{
  "routed_scale": 1.5,
  "n_head": 8,
  "head_dim": 32,
  "norm": "rmsnorm",
  "positions": "rope",
  "lr_head": 0.01,
  "decay_fraction": 0.608
}
Below are experts of layer 5 (counted from 0) of a mixture-of-experts language model. Rows are named router (the router's row for the expert), gate (a neuron's input weights, with its number), up (a neuron's input weights, with its number), down (a neuron's output weights, with its number) and show model dimensions 0-127. Each number is 500 + 25 x the weight over its row's rms, rounded and kept within 0 to 999. Numbers have three digits each.
Before each expert's rows: "raises" lists some tokens whose logits its average output raises strongly, later layers aside; "gets" lists some tokens that make up at least twice as much of what it gets as of all text. This comes from a sample of Wikipedia text that the model never trained on. Tokens count by the router's weight.

# expert 25
raises: "ol", "ia", "ic", "el", "on", "ul"
gets: "er", "el", "r", "al", "ar", "l"
router:468517483551458543496491490512485486495497495510509515479465504494488527534485516514471486507481530462493493485505546475501482556453468485531526512504475497464547495518530514506480519457482507456480427504506492507539517451470548523509496481473528496504514498491483506497508502513503489461484473486492525508507525536490526515494475547515511435536486527509496550517501491505508450540488
gate0:484527502503521499515525471496453507501474496522512471472455545514471503493562493518470504491510498499491480460528487506502511552513500498508510454490484556451551534513489504501488502514521537497490465542528504508542481518442530512464502510487530504484492496502463507520464519479502531462456478517464500521489510508485520471510494510537484476537478501460522531533541465554479499498499
up0:478530509514520508494493513513486500504493458518476535513495516507476479504510501463523485478462476490494514517500553504440502539484463530509484518529464493491486524489506561507529508522511453466489531511497482543480500512437470530488531509503550533499510498562463511496513484503476493523462451492512518496488465533477562518494494549506500502501456513528486486497545505523489527467514
down0:527506520522526534487532537561519516521461477545494467497490517491490498526526510532489489470530500491531456494527468561507498495462491526486523509486501542484531485519487504456516462519526524549462474526503511451487496544526502524503480493481485505483515510503490492540514480529484438487503465522502469442489492444496501490508513500517516487526522492517492538513469498450512472499506
gate1:493547463539480480456484519480532484496502520458528487514495516510520510515528432503498519459499510515534525501488537510490507508438488513471488494500469520512518528504483529506529501501516486504523520505520487502549514496526548450471495524524522474465512500551481518539509484538483499503482486521483465458515507519481541506492482518499519438485461494501554497456475511544515484471483
up1:510486515450560450485505497473482511498522525520498483474537513505482457489472529471456500501484484530470474531452484496485506490529501473481491485530497462503473535511522520486515459489490532529529489476479488499564497508521495472535477498521517474484478451423497497506510559475522515499520495525514514521532509490533471465490496483480491488533487518473500515476488546515465531505503
down1:521453510535503511499526472488496483479477538506490475498479525500514505506528506516443515490468527500506503461498494478505520451552483449465509484513476467457555425484498448474511542525490504460480472523501492506525489525480475526498518491474508504492517549512553527521529523521506491497475482528526502538525513504504503492461527497485510469542498479484479525519531506513517477532480
gate2:479495459498501478476488519454502495482501513496489497487506530452467478459505516520434504493488498544500484438493480500457467533509506478485476537532489462453487522482494498498468499472483536527512537531509472519521445485512499501494526482522493457498493492480516508521503491492505464529491516503478509450485522453516483512518524522467471539519506530463541553490456536520486474509511
up2:507510494499482477512475504494502475495494496473475540487530493522462478518491522512486469504493497488516487484496515482462521522470493512469501541528484510493463453504512568477461491489465501479494502443515522548483500520543521535516486542469526478560521491487478525498513581505469486479488517500528528519491514532525485492502512480518505514474481486473495521480522502471517428534449
down2:515494524478507459479499494523499483503519469499450510527526495479517497514502481528479486457525478469491538491505471563497482533475498516522490511483503514526505460538548518484503476503456508558487467535502502467501544515511518570461481552465505500477506492488521513482498502487523479499505508502493508442498488518509437516462495442493486516468467513521470478507496475505492519453480
gate3:500509446523485563526494509431467472506513551525469464520489470521532490513525513497514486523530478497526501490493471502481491520526533472530496518506501534497513487495508468477538531441509512509504493495498457487485523494483501514466533485504492460515446513450507504491523489450467487439474528479505513422506484511517535465533489504512511522504499499496489513502539512495503496499509
up3:525492490515516537515506455509456473499485562533480513476463485529504516545522547472541517516461488497550474521545500449505528484501492476543485514498508523485493514469492470494499507490507514511501485501486471467511503513475491503494517475464532504441480485505489529489530429473490519486472491518505474475516494523514557491483504516524515470514530489486502533519518541522521458538532
down3:476490525551527520486545466490527497487530509492501504503503473488473517477499538535499522494493488499488527544434496499531508514486478543508480491519529557509460494501482518452512514504484516509476496514472512441500572490520550503451519499512511514506430477459452496502528469505483491525470545505489489505512497487486533503509472474515532528510499492483484499483550486483483499479509
gate4:503465526526498498529479487508459488537488486501517543481476522466508479521498516524502526537530520455520518491492481475531494505443519516542540512478505501484508528509506545486472499503496536475501501522518516520497522481477535521513433478497534530473541484514490539518483523512522496518532464492538540533489507527457495498503474523507462434510499503479513499575505497492510470534518
up4:513519531488486485519474479492495506542482490471525544462513554503479504501542519547481521539520527469509521490508508470527557531482495516471494486482524506511516485518518543478512524486502499469541455511516494519540501506494531506546460460463499496527532489509482549500478548530448480477488502517520536481473512489439496510516488479545476485512484456499518503499533483523502513510527
down4:484501513468503468490514517512486521454502487473513509482488483510438482500510480520473472484511489525540515482482491444506495514530539464486480521523526495518471500507501525437515519490565522510554544510535507511481504464506499504504492448523513511511491476490473443496499497539510538470507491477499488486447488510486493479526457515515495505562480503542504515533557512460496516513501
gate5:523456469521497486496467480473482428482548523485477485527510471510523503498494477514470481492478478498496487475476523466508470444527522487545475530513489480482475531528504475541475501506438481510495508497479457494532525449489473457487512504510515472500476525494510516489463489508523492526534511491501506505492544504530508514478522503456495485521490539432538534506497450498503519494525
up5:516452470524493504458527509523472506476513499487475526474507482505499512549501486491544523471498508532491454488470510473484486499489540465480503529504517472509480479515480531505482522462476466501491552520509522522456535465491500494477471482510491482513496494521478524496534483456507478508530517509533524485469478451473511517534461494446525501500456541504506505506519475454580521518503
down5:509507530470490501541504458502463505523500487503472469498521498479535506488466521500491476478471490569507490509480502508457518497492497484502482464490504471554520507480486495484522472527496500489468487529523475500488473493494450518507502530478481555464516496533524485490537503423526464508528519519504502481508502574520442519514529504522526491480498529517484469545509476472517551495508
gate6:487524520519491469480461514512486496504543465534486497500453472501466490501475511471489488531509486479480480543515499505475475517527464524437504497484478551486504508477554464478464525494496479500523484527513494532491478496479503453522471481422490482490532466496541518510477541478509496520557475489526548483500488513496491481498489498507515501441508522526514496554493492464513526500485
up6:541548512526475447482472513505491490495520455459510541525508446484474490520471498508490498485524487508489503522509512487442483544486468505471508473488508562515532491510557492486474521525478484506504489512486496513524472461458471502566535513491442480470496454516515479504497535463512486471492489492484490530504492471462475521502493496482514479515476519510521495533489479504519479478454
down6:511508489533520485524466489492498534464501442508535534480494501527566514513496513522509467486504473439537497511557542525487447480442517496480524502547513518519511486526488507522518523494494511470541479486468493475451525491459474517517535513509490507524525489497515467478486452493531496470457503476488488460500482506504480508512518514487527524498460537504496509458487478476484487518487
gate7:500549444514453531517486499496519484501518505524496496485485512490523498484543532502498472529477482476524534495531481498509432502449500501497568495474481508493549547499535547516499527462499498460483464463506500480484506467480540505447491489466505500469521486535499441502470499483540519528510499524491523516497486527529479497484479512496484472506507484499530540483501487482470486538512
up7:520483477462465489529519489513496509498548498517511531498475531515507520531486489493529501510565514476506488484512483482509460497467515510549550451484493472461538522523512515517515524499491460473499474484540571461446490502464526469490509496501513512503495495487492486486492506485502483469520522495506532512470482527508508524515464570545473504485478527558481516478507530472473513491512
down7:480498466475482531504535515466474495503451527492495494528508497483464490512484470479508489549463539496520537501476522522481482509511447468539491510492498501510502514506498519483484514489460512520492475531511485494501509531496506499504442502512475506506498500515500526445518485512555486525463510487478458464489499478526489519508499534455422468463498460518506559524504538509447517538486
gate8:468497480469495491472480513511427492522519490454496532509473521491519473486543477495503495521488477544517473486515500508510486507493490529499473513504464464489487511492472473518514510457472561455514522514507536522507531500488550499452489436498503463510465515541491507533485542499430525519482511554502513521482486499494512523524455526516495529496495539479503527519522493481492475494520
up8:488502486482490511556499524503468510542506481450526516532496509477489528502497505571539511474482545449494522491529506473538474565474535508502506532501468469504524514490523506482504518537478517507530496518502514485514533492509579522544517501490481496510475519512503501498512522518486496513472554487531506551472508508509493536493496496502499460496465529525509484556510509463516480509468
down8:459491482508498494509497523475525507493532529534518506516514475540516520473509527524523473484530511483482471512471531488516472503497517477497479491512485491512421479479509521455542483479491556543512519492470468488504520465458494542533532492522514527478490525506506454508505491491535500505487470485523510502467523565450500522527458515523449529476508515504546466505516481477502484516467
gate9:490464523485491487511481503498487479476504448498517512470542483496466475473479512500456490474499506513524491478498491485499522529550514480444455465508488475504507498551516533507502468494437507510473552484466492527530496466511472492479510548514496477551470463500488505483502501491530480521503464531498535537502541537462528477473503487492504505536499524457536522528477452485511483487484
up9:552514509476526471523471529490492502475495513501541509498516458517481497481489496490478459476520460570484479457530497469490485498520460507463477511525462498498487500542514514512535487500472493493438479481470451525498520471482479478477487506502466472491471512479460507487503458479531471524472460484503502523492508526503518485507523502522505515503455500486542506473513505490528412483486
down9:473501519490509474550507518505487518455496447499450498508533464510496447520492502512537522488529517495515501476491521522518483489511452481496467526538518468525505461546521479512520500530466529492498519474507489493518497530525485493550491474495473543480506492495504498470548468488491470450506482503505536496530443517536497491514492519512499462490480435561500487507463496480484501461495
gate10:494517486526451519488496504489513504506531476550535495519442492486477529481511532476509499567519502454542437486471484494464490489502474500543553499472461475508520528491502497503538476509530474462499476510538516495524508480449536496474504494514504505507473520518479476498510500436536493489506445496534505517499517478492497526498509540469488500502518506541474519546519506535503485497512
up10:513535488510481522493483516493552486528515489481496506509515528527500509494455551547533501475520513453529475509466473523471474489457518504512550480460492474525532513524484524464471537510521468454517455528483541525467524501533514476527520477548516513492516468568531510487512480477477537482484495484494481483516496512518466505511526482478484480499533476515478488509530512521473484533505
down10:465480458538501474495493509506520515557536476491498556520482480502497532487511511549528515502500461481538537496487501494492475470498457547474530490468512530516512510502502479463531477493522491489513439498491511549547513496522463472502546513512500514508482499559550481464510491511513501504472511540511532472477473514526473510492514528469498493558496509543527491525514495530490482485495
gate11:536526516544485466514470494499491499568483483453488525492494495515471500505481472521526489494468538513459553469514513509461462546511505516496495499545526476486553484540495545477473505497489472442524510502462522488523498487522490459489515478480478454528472484528514478484499519516452498519480499469487528504531515556481468513497506509525491470498465481504535481507476490475482487484488
up11:486454516464501525535490494495493528495511472507522523468497505462494482481507522481498518491542487507481478519468483543491496478528534465450459490527479533536483511477515533510481477491502528511505528548556470471495451507467487504514538522523499506544523497491508525505514501483544475538520495532537511469496455453488515485492467478502481529459498534457525484503531458495519534506528
down11:423499451524509514508504499466492493520480529521505448497486537488519441527497461533503527469480477480480447493512505469473542484462506499511520518525501509490485489512497507499484541444502554470494510535533491536484534475545498484502495483488530519485513469483465473509516471498481520489510507515525519497459479513497456502519508512472502498528497513494520527510490447501477449494458
gate12:524498520466451494570496528484530496497472520469531515470509496498511527479496525516523487499548495479492486510491511534473499491487533434484523519500475498460488504480521510524464487529434470504492509489511516502498472440551502473508479516508489528523499549488485523513501504471498489507482535504520499468491481437469469489505502502519458496508515540436496531496473481475525512518533
up12:528500504489527503524497516503496515491485486489499487482517515493473494521485483493504503491505510439460496535475531481509500522455492494487514553498495464458489522462524536485498462487463459508493518470511473540502485515545498543468432477499504505499517518499479505498486481509476535441441471498513547438460488489481497509489495479521465477482470551536489528474520502462538510483491
down12:524481465521494501508496501537504562494542438515498512501522487534516475468533533497508491432471473513471499467512486515500528485484537457530505485484485461501468492519462511538524512512505452515555514470551513500478510487515522503507521476517487501468490507451521495488505509514504535465511522515523483487437514509462485483492489452473495474497524531514517519512499516463527473511470
gate13:517521537476476568519482495548486497523463450501521493495465488473481515507499546502523495493468502526517436503495530478493505500484494514511496504463485478472537510509494493481472490487458502461472497549520510525517508507422505490478541536530506484512528430503498516487511500464526489486479501496526498531477486476500550491463463536491509472523508503493504483479528503487445482499516
up13:448523474487497466498495532524497501441497545479479496502508527497488518493479492499497523458473523480440493458508524455488489470518515474449513576516500530506517545503512525479543483491492481506518529508517460519450457516540478502509466491484475506459494498535511493474484461516519489461478477525476528493514512522494511471477503486481492486499485477448502498553471497522517485512501
down13:466498475523503474515464517485435534482524503519471515516518536483470510501473473499509478498491551525513506496495497535479509490520462473471493477511496530476484509496491509473443514526491488498485517505500493504457509478491518491501491502468478531500511524534489496512425528460459481480471468517514496498498510477509520405468507500465491495506526503512468482495471579495451506489511
gate14:533492454495466524521490498496474540521527464472490484454501543483507476487479524500495464514476513487496524506453535489495478497506505535517457501530477478473533502524545485513451510488458512526520504467513500541476554509463520477490504523503538494523464506477483485510494570491522478473472534514510548520509493547485480494496490507514483479533523520532564525496484502522522495479516
up14:501478518471520464518512496467470504485501548533471518536525516495504506488526471503547549499534492506477456505481511445518479540484502534506444450501517450500495521491493513485490499503512512501487547517521471462497501514534505564487529532508487481442489487517514512481482485475475478508486498477434487467469498510529530500517507508479498512499478542479464489494495513462464540489520
down14:479507511511466525471498512488513531509562446478521517515489480500469512533518455496499507497502532498480509474496481527471527487471486480486465472516483553503498516491550480544466511476549531462492521513513461548474551505526508515507514510495513465469504521498509517492495503473487485481491480469454554443481485525502475472485530489491480518517482522507505478501465506548551527515526
gate15:469546491491493503512525510493524514506507525497517509497481541511529506525537497534518490487527512507514505473527505471502548506478512469518491442453495539486502463524544452477534499465473505451496418480483529461521506494494497484497469510474513473520474518470489512500521540484501474492514487475521443500544490498469478520493515501459487458547466508478515520504521485550487485484483
up15:466487500507479495531509496500459482490486510518499522505462482500503506490494526479536528491493505571508507491495500470484526503495494512497526521529532500482489511500524509496529500472506508537486535524482461481523481463514502514515505495444516505435487524461427522533520422507550483519481504471451533494488493480558516544500513505470463483529514510508499477514517466518499485459467
down15:499510510494505537502509495503502492478463565492450513539521531511533487514509512502512493488438546503522507530496466500523494531514515466522493456516526486425502465535495444536511500516488500487496551574480459463495470534538501512496447522485481495515484499485496480498519501481517494478530526516471525491486478474484481534490486516466501489527522477532505503535495524486499469494504
gate16:507489460522514520523501535514497508499481505539514435524509472506504506518514508482511488546474532435501470488529485494511486503506508508495560510496493491482517487561485517490497493489517494457458475500481515490504478498450526522490485496440485500493493497511551489510509527518500501434509497458466511506499501568490538482494518472527506480495456518511489511562499468450485479536484
up16:549507473510558519507513478451511500543504492515464489510469524538519501513494478467490514506506501499506525477486470520541463508513472557495507482492526490463547508464514489518458512499507485569525461507478504491532486513530481494493537486506476493503469516512497516495475501490480525480429500502487536493494536543522483499486522507505505489535489477485469477427499526500441526485510
down16:510518509431506526471484488524523500508532477491472501504495488514487504492481489506456464522480482529468485504483479491438469476454498547520502535476526494530493487481537501534496534496497484496451463498504469560494510499460472505471521530478491486519497483525524559488498452493496506516499527529511504535531510517518462523442479496484500486492551528466472456492508498528480506488469
gate17:497480523484496499464509474508487490463489523505492471459512498543480459500505484506529528505557474461530442538539511461522530517455500503500486491485491473506513515542515520501551453493522494463506476499545525466484493512485539494499442532464513508520483498505499528510503555528495506440531503475480485508518498551546468517514518518530498524490502490498498508529486515544493519505510
up17:519485470463513506511485467489488476533518508495505537505498496501506518533472497486435500500455507553489513522533499521497478484497491493515516521491488521519462482500474520496461509470503523514501517462498484540514497470524504437489497471481496524461507505513485570495492491483528446545502493536499484466533468481487480499517474513507464466531494532489508524421448492509517449524506
down17:521512513510439496487559467524481489489483541515530480477441498466500493506491480466475488501470554524483495481486491516504446493548492527505470481480478481506532464534517470498523505469518506524533523476475510516498445503487515467504482484470499535487482524484489526504485509495488523509525502511555443458516545523517474489494491475472507535511501517498499501475485536537518521443513
gate18:491539502493503515507523506483529499535458510517545482489502532518516489525449481531517444495475491486443502477498472502517514497486485514515485534450521461484510460515499529498544490489506465468464546543491491488484488506482505535489537541513496480486487475514532464505536520484483529493495509482523518543538489498490510498445549465490469471550509470463478518535510475503525477515488
up18:485496509511495521497496503497506525517495502507510504522509521506510513482460466481514521544527473484474499496501486513463523464534498467511460534499492555503535450529514501518547515490530523475489512530501499455528497483471449508464491511475492515497500474476505464490513527447487519525557434532519447503448516519493523542501467522512507509468504542533494498512501451533545513492512
down18:480455524552511487543545555463531499532518471498523497497480487476482498478492526480498461489496541518489473501512566496478512476442526495526484510493551516504505474505497504484539481507506500490500488517506494510485448476509522535534524495515523522511511417494519491487482539512495440541501539495534491524487495480495490473509507492538514515520474492475462520518478516515504494495540
gate19:525468492524489514542502505505507503500492519514519499495508456463513480521507497497543500517482507456583445507539520510511566504473523478516487539493482494537444467474540505509486495523517498522501514458492503482508509516504481493486493503515532502496537415504468548524446520504515497503472513515510448470519477504498480505462507507488485519515500501514496495490530466496527524503547
up19:508477453507462538546495481532509550499503519490534506479471493544505495506494502494520458518527477506535498481545517545493494493489482464523491494504473502495513495572481482498481505491474511528513489486478511468484510486468504501493528501536505498526463440518514509542508500478478495505434500523440547476521502448502484484493508476488492532525523492524522455439464513487496494525501
down19:512532485462542482529483522474493525505504493484461458495469481498481486448489523469492537519510533447528499518480533553479485535448492486480496513462479549556493504490502505515511478499506526458514485472452477522501475475510503504482497572503508519500496525545485488463497481493534475517483486501488487460506502517524508483479475510511512464498531454490486537455502476522524531489498
gate20:504497536479497479512450508477486502515519513472521508434480444521479511518509521479501496476520502506466495516513487476512485529463479482485511533494478554511506484491530502498485476495478511476518507463472446494494470479475513523457484492492471460504503484542544489523509494514522550453507493507485524490524534483490522546474512483475480484536492462443508516459463475489441466510532
up20:508468483486542531483501464504459499484467497533485479577483508523510536499482448478506516495471480508492497460537526483479518476511487513537500503483510493477514483526507494514526475466513524483501529509541483514507524508486467502476512525495485495536430509502454502464488447517504531494500464456499519486511551511495566502508444477488526489496547504495483507531534515516474476487507
down20:491511536479524500505500465516521553492521505489502507522520462472523534507545504545480529490485553492496513501523479475508508470504505518504456513485465508486442464481507493476483502490512470497497529502501493519522469476541494471486509483451507516573461569486510520544481529459479522483504498484491500540524498489532503482505454482478470472515499464500480518503522539516464470508542
gate21:498467484492551525555482445487485459482560485502490491494466509466467481530478495471507472455515475501488505516523488488500511519441512509533469512530476518483509490540495490513461500508478502439460457501485503517524514528473531515470497505525548462510531527519536537488448510510456514516483505490477521502484479513504524501519468506492500551479490536511497528492523481484511478528496
up21:501508515478526518518458495490495452480562479534508495494458534508502488510493473491493497462484481473505491487517511517486507507491477524475515496563491503460521488520508476496503507501472524469478475494446498465487533507511453523485514546534552464495529567497533519505479528508468540502504483484483491516476560542538508514553493535456456515504527486509495494492517508528494476512496
down21:538429525480512521495547487504509475495511463501452537527507505509515496531509495488488522523527534482521498465474493545515492453514516525529479491506465526508526547547552507503539521524529516485479512518495458525499481538444527512529531478494489499437536520527458516526490511486502514525474462526497488491459516490517470483513492493528509488500537494505498504503458517497472475500497
gate22:491540482556458521484504514493502482511496481511507460535476521516522515482558501497491529553527544488518494503500494534471470501500529520540512517480463522534497517506531538512447498476485500492477453506504526475512494481473542510481472469501491539461441471482538480489525486453508499486539535484509552524501502489529523498485534493528488446505489515504484526500485531505530508518493
up22:487469471507545493461488488493503500536487523517533467458535509520464477526527479457529487511501487496466486519502498485490510501483462476502493504516500484549457490488477484525508489494543556537556559496514447530518491469527502524551527486486490498514480504492517497507514511501480499513560500496467488461502560537472503479497482499499545487475497462483524469484476498521500471516464
down22:535448528488484475492481494504463499537530540506546530515503510497502488499535493488524512479519490501486479509477478482498509530498498520500522496506489507516475474523472512493484534530505507435487514490462514504480505517442490512500494490452545489511497528507476505518495520487465523527540487486510524522477495484497512459511468445427517500438447524453533502447466476507478529479505
gate23:504512529519491446499482525493441487472506479458509511459488538457518509494512507529462480471507522457500495478516531513501465474478484496546504507508490482506519546523513513504472534509436467518524470495471490516515512468545521513543500487528528493535556467443523503509469507532457535512514504512491493480527527498510494472507496546509460479509499491497497529542516487520527466486515
up23:520540471514515533527509499454534525524508515524491479506493475536525511496526478460521483479496452519493492511491476495481521497510481457476518561465480481512456453506501503521540480492519518530470529492459493466519517515487516505445510543477523497453486539500478478462574504459508497502509485492498528506503483503477516523507530466455533486497479485505453503451476489504519489501520
down23:533533452516527514520460519509491479547505489482552478518505489505511465515503476495548501501520479489511489490493474506501538489508465527501527519460460495485484497484565481530520512505482506542524505479512522512472492509520518485464482521492581448531495511481481489482482498496502490460507507543472508486540460481493498478492527476495467485482486424516511499501480450484523513456495
gate24:493504479459474509522512503497465516469463472517483496493496458479479530510478481501472460514530515478517494511548508477504502521504490534489492467512472500483496488509536499486434483482470449503461440507465463509520490534516556498483496516464471467517443480475468543501463525510479490441512509504482549530481498537510513521501499483508483458485462519503502484483461501524482521504506
up24:494512482507493504507512497451502525484476522530470472479527500524480526501499459463517527495542498525483491463470506475489511467481522495501497539473523498525471538500508472493533475481493497475506472452486477473507503486498483515480535479488484486485505519526500466482512452480531493513451529527484484542572434484519518505464536489483504503498493467496465576530538508469468520503520
down24:495508491468458528511487508454502484520516521517506532531485562480492496500514461519525542518512504501502504511528520552508467493509515506501538587487500466462466458490489488481512517524477538508486484504500498513525484476524489493524517541529513514521476528495532522498504511469499495518472542492471466547502531508518502471460496483480484464445477509466509430491515537493505491479484
gate25:505536468449520525491498495487445490502474516510515518487499508535527515503504520499494472529471471504525463500497522453531520536499520501487498486534504531524474497467494478508487511445459462525460510522486477509464477489481489525514549481510502483485487561492536457538516491487556481461461485463456470484526526480483538503494486476507515508560499480520483512501475529497465489514501
up25:531480519512490472467506475473532523471522518464488490490514443446463490465512491500480489499516513482515496508484524532529485494467517516485506472506494528491501518468530509479488498530565519522493469504501461459548538521504470482499514475551469516488480528496494495486461489525457501495547539508531461519478512486545482505512508526462499464498480532471489518509518495494499580476510
down25:516488535500494483491497477500543474524500490515562468457481456487510487484510516485518516524484486576509480523517531496447479493538511475498513519437512502530534505484511495500503467446479508462483504485525499532508487499478502513544466496490508480538455495514474506529512481497484548521526511497508539519529510492469537521528480485508469451475464450512505503469527458510489500475505
gate26:509507459485487502490486490472481488467488542497496480490490522497516511501516477518504528519543515530486528499500513432501486477485556530514485494487491501500510526520498507490539478476460461485488576482482488540533503521495477532460511440522518510494462485529512532523473503486489534500514512467515525510496496542495451487500501456487466460497496497509491550570548481494527494496530
up26:514497522528461477485491494467513487520508474503471502549490455492483524486510523474512538436457491502520534498526487554480503463476508499487512499467505507538476501457499530531482538489508504549498492531504501434507517503514527469539504491528467499515528492511496496532486495503536488514500569549524464490534469494509520513489517541474507561487505478477531481484514469498474493487516
down26:531474533503504493492522541485513491480501540473492525509514515525506478535500497470534472502476502453481453497518454462482496536485457509484468482477501478475478516501513475536502494572521504504495478528476529502484506540478499487512513468516521539466486523507471503490512511480502514467521493545455497493538515539474495539483468458531483521480507514456507510499448527541497485438488
gate27:498492478532522534468481479506447504544522474511525480477459529478489502513541502450485518481498500477511463463501453527446538507494470515522543524478491504523535490490457512503492553479471466461491485529492498538481544480483559488479501478491520529480558493531522498494521489476467492511490514520509538511499520519514538494523503523517529491470519519541516507496504484504501470536490
up27:466469458510519472493531523465536498478487478471509507580523487477495455473516512512498497511547498544513573487500490511474472500556508540460474465477506485446488473489542511505478521525508508536489509512451474505522485503511511511493517525526480500482482480473519486468483531465518473509522493535463523472504493499506479475493518502491504549489471471471477521516483518511496515464505
down27:513511552497480491551503536518543489521514463491592456527491497506502461434469500500473481502503507545489481503504499500519528509497479462482523477516522502502512496477438503512511505520492496494476481511512504477514487524471489509490531503470506484522535443541526498501472475497500494515506506518513460543502519461514476457474510512495485491518556506479456496498472516542529508539514
gate28:478480486497533486508492499529508502496454512519490524495529524530508478511464496513491492503495491461521458485520478481497491517511481554507476504528484491445511474478521514513472505495500469506465500517467470508484474503510492457512515474510476487507448539539501479511485516460558480478561430485468535564506517563491510456485542528501526482482464492485475498496488526522494484493485
up28:492510482538498487515515483506514464545466493516509473468493505479489508543489523473497497498447501449482536477487496509528498514496477490465501543499503481489514492524536616469507508499496488498517533475478506483524531459489481508523491502495491479516488471538496497467520510490561529483538442499501502508521522502467499502473514538474493440483511480481488472473498493522457501495523
down28:535520473528549504527481585541498495517488515508482508514491527495510489477507529476554508515521504501515528539527452492499516501518506540485487561516465481465485480497481523478497512490492478484478471477508491511468499539493492528500528523489513481506513507464499526480482444489519472501492506532525549457517502449510493540495514535501482533478471488528525481471459513469492504490445
gate29:556558512493489492478477511484462480487455515486557504475508527479492521494508494519479458502512508536530497428474503479493467513485501475484471499481493451493463524491489490511501469498510493476511527496501487545453498464544533466488515489503498490524520512518490494472473455490521456501478522518499483497504530519469551470493535498504517472524524503502515552463479499452492452503532
up29:564481504442462470503492529500496470535522506512480492494487505503520510526472462521491549517530542500520486516518520459501504471509529473491487506505513487528472491509500489519488491501467521496532507484509531533473465506517507449518502512468494485506530477560518512490529521548482429523497513505475502552517493517495472459502506466538520477484499495494474536518434491480509478531465
down29:520466501465469550514519527499513510471471491494498494530519482506498512500481489511466480495485533503498531490513538537486497498524524449450500524511499462468550498489468520514538503464514514509512487537511472483492495530518509495470483556481495494500543469507491479507520473552487517496530489444462505495480487564509551490494459522516475520467489502498477549494500483448518499555493
gate30:502534496486484541513494468499520480522499486496519520397505490476515509522511546456481513477444505457507501508528499507486509495483450474508525513528509540519496511487499517500502508462475500512488493471499539480494503450490537492477456514507552496484551453519505515481514484498469507514461523498527533523540496560464474491467528500516472514516510520514497489474489496515480468512472
up30:532531510472517563486486515520541447505458454548506495493503482486504513500554521494529513506473494513493505491506522517538470472472449530529495513480524491421510510506487504536504476492473523483504487496456543458519446485469509506464463527483501486485525488550492488485503468519503471513476525515464471489481503532490515518484482544508511491518490496530467496484523504524483470500483
down30:512489515515534540480504482476489489496532520495477480506506518490521521555527513481523477491488512502458495486537479479523501478518496496512523466490494479460491461511499505453479513474526505497504569464492475505482504545543514532533487480494458488470469471480443465426495481501486486522506506481512536512524492521460473481523500557493531537460461498484537500503455510497474514490498
gate31:511535465478518483535484497501465497492490530489516505494518526522494525506491508490530468494465503479489460523495486482517558503469468510465532510522474511535496453496513475473516492514451481502491453509552491521451516478514503529502426520479514444505503477457501490514520475450503469488479493491502553512498511497531536498516514478479511484484518562516503473483500535459518474502459
up31:512495497462485516497505536483456510506519499500503478447439497494492489508476527479486533491487548539456503526506557474540485464518510538488507555463462460472465483493519513500496489512494510508511512514486487454516520479544509474481506476506490532469474510532474524525460508482491442490497564528533499530480490512489477516505503524516514516466453515525515522498494489517510530473532
down31:507464484494529522466521522509500477508523527494449505502479459518513519489511537485518533508482499524560503490490453546522504483498501517542465542524489496467516520510516526548511489469503555492459492552506442501513466475454480456509521501485533525486472543487507484504537517515505512512476487446511480537506500496478528531529490492462522462512529495490507482509506491544498477494476
gate32:525515501511482529508510554537507484500466523473474520457499497457497484541496519529560504499559528459537507494501519507543472501503489512460481509508489478504488533495508541518467501456510533506487470529533512540481521481482532465512515482488518520488544481526522561504474462532493471486479503492521527473506509527499493464489534506514490494434524497478491515475457495494506503517539
up32:490513491500469496507499507510502494506505522486469518524485531488480508472491469533512472502533521501491503482548510483496524512526535499527493473469490469515504442511528521511463506515496485533501495522496528539525507443531485448519456444462466519496488474493509496544438504518488483502532496534483552469512489490545499483432483518498491440494520475485498493530483445485525511486474
down32:482501497484527498428512496532483529474515483475462498439510473520499498548510523477490515505473493468516510480499467483464523521465549527524493506526497478493511480498480539531511508490501511537521505506508469466473492504501499483491480534454539483469499518536473479473484511509508445543475472493509470496545475540480498527562480481472447519532518507524503472514507538508498474482513
gate33:547492489482482552462517525490519483517518487502484550537495487502469492492441509487510492471468520473486526487531526508449465511459519548520518509499497504492480526484500476501487540495506442479512500490523529556496498487536487495504523483487497428510486500532436471498502467497525510495478492492555486500497489511469527526520539493512478475502519546501475530518515455498467488486480
up33:536533549507491553520527479524532517475453482519493498505535471509513477499510490507510526489482488500550458521479496468491506508525485527459514505527493538463518505516501546445519492525485483521477541505507524471471497513470462495507505566503499492503490515497513519466487522486473481469525516548501488484523505515484487438517548479493497527442494510489477526457508530477473482464503
down33:500474480485513576502527465486516505489512520477477528519490514516491523550514497522494515518507475510482478510513503497457478504499526443496494476448503479456515504472476544521456530484496484499516462449480539494529482496479514494524506548500532503496463506454513551471517471499500485532520524546508512535476505504483472450524481524497463529516457491493506505530475469492518538477504
gate34:478512498512438554447494520476466505518513475489491497540493506444488492524496543495536488517488484520503511487492524537476426490449495509503496526526510486467533505511511479500475504476507494516484487467502492543492531455451518522499527522519523500509462503520506514526495504463520526545479511508483507520491575486511511502512474473544494485543534546496506504505501518477532486465501
up34:479505503491513494494512486496492447497509542468453464470491482514523491543456520519493480499486490500554512462506488459508478478519517469526489549532517506538561523554471482516492489502538511500529543500513538528482469492475526470519514497517528529500508469541509492493505541518474463487485478467502500527522498539496493476474503484548511460504498476486566493488463517485506478526502
down34:487489520502506497532494469515534490430485559509480489500505548471511542487464491541526462486478524534491483451500524479472531504503492550488495471495511498508455537535517508482520524521494482515515462504507487501466474556509491472475470470453467543505521491496505489475484512500481438506548529505448484529511507488510515506490508472540495515488482505504508511526533491479466522527504
gate35:494505509514461490447502536523474526496480521491472485509468517480527501490471478511494543482450479496518512480501519513505449489495478506497533530488513475495532482508480483488510494479505546453507531482483517519504531436471467460479437529476500486485527502507511484477507523508543488521524472484532547491465501543472548513527497517502477448479491544509458478504473479523521519536508
up35:546512484496527526527527453482544487534489476537502504503472547471505499513529542486488492496550505519514515475472490527520505518510522503527542502486516478517526469492491501532506464518521510552508518467456505561570499517484540512517519510536523500524440522445489518508505495500538487494513469478502492468503489498470490500519535496466549467547476487491488498518484519494498485498491
down35:510477514511529500492473500483484503503494489510526521471493507524517497526522555516530488495502491469519489481544471548483480459457499525508485503514514481495474472502502474472539525524504516486442526488446490545488505518512483480525492556502492501508533491522498525534486524501541477521505491493490517530544491493424527453530506443543528480500487496473493495546521503512539450523498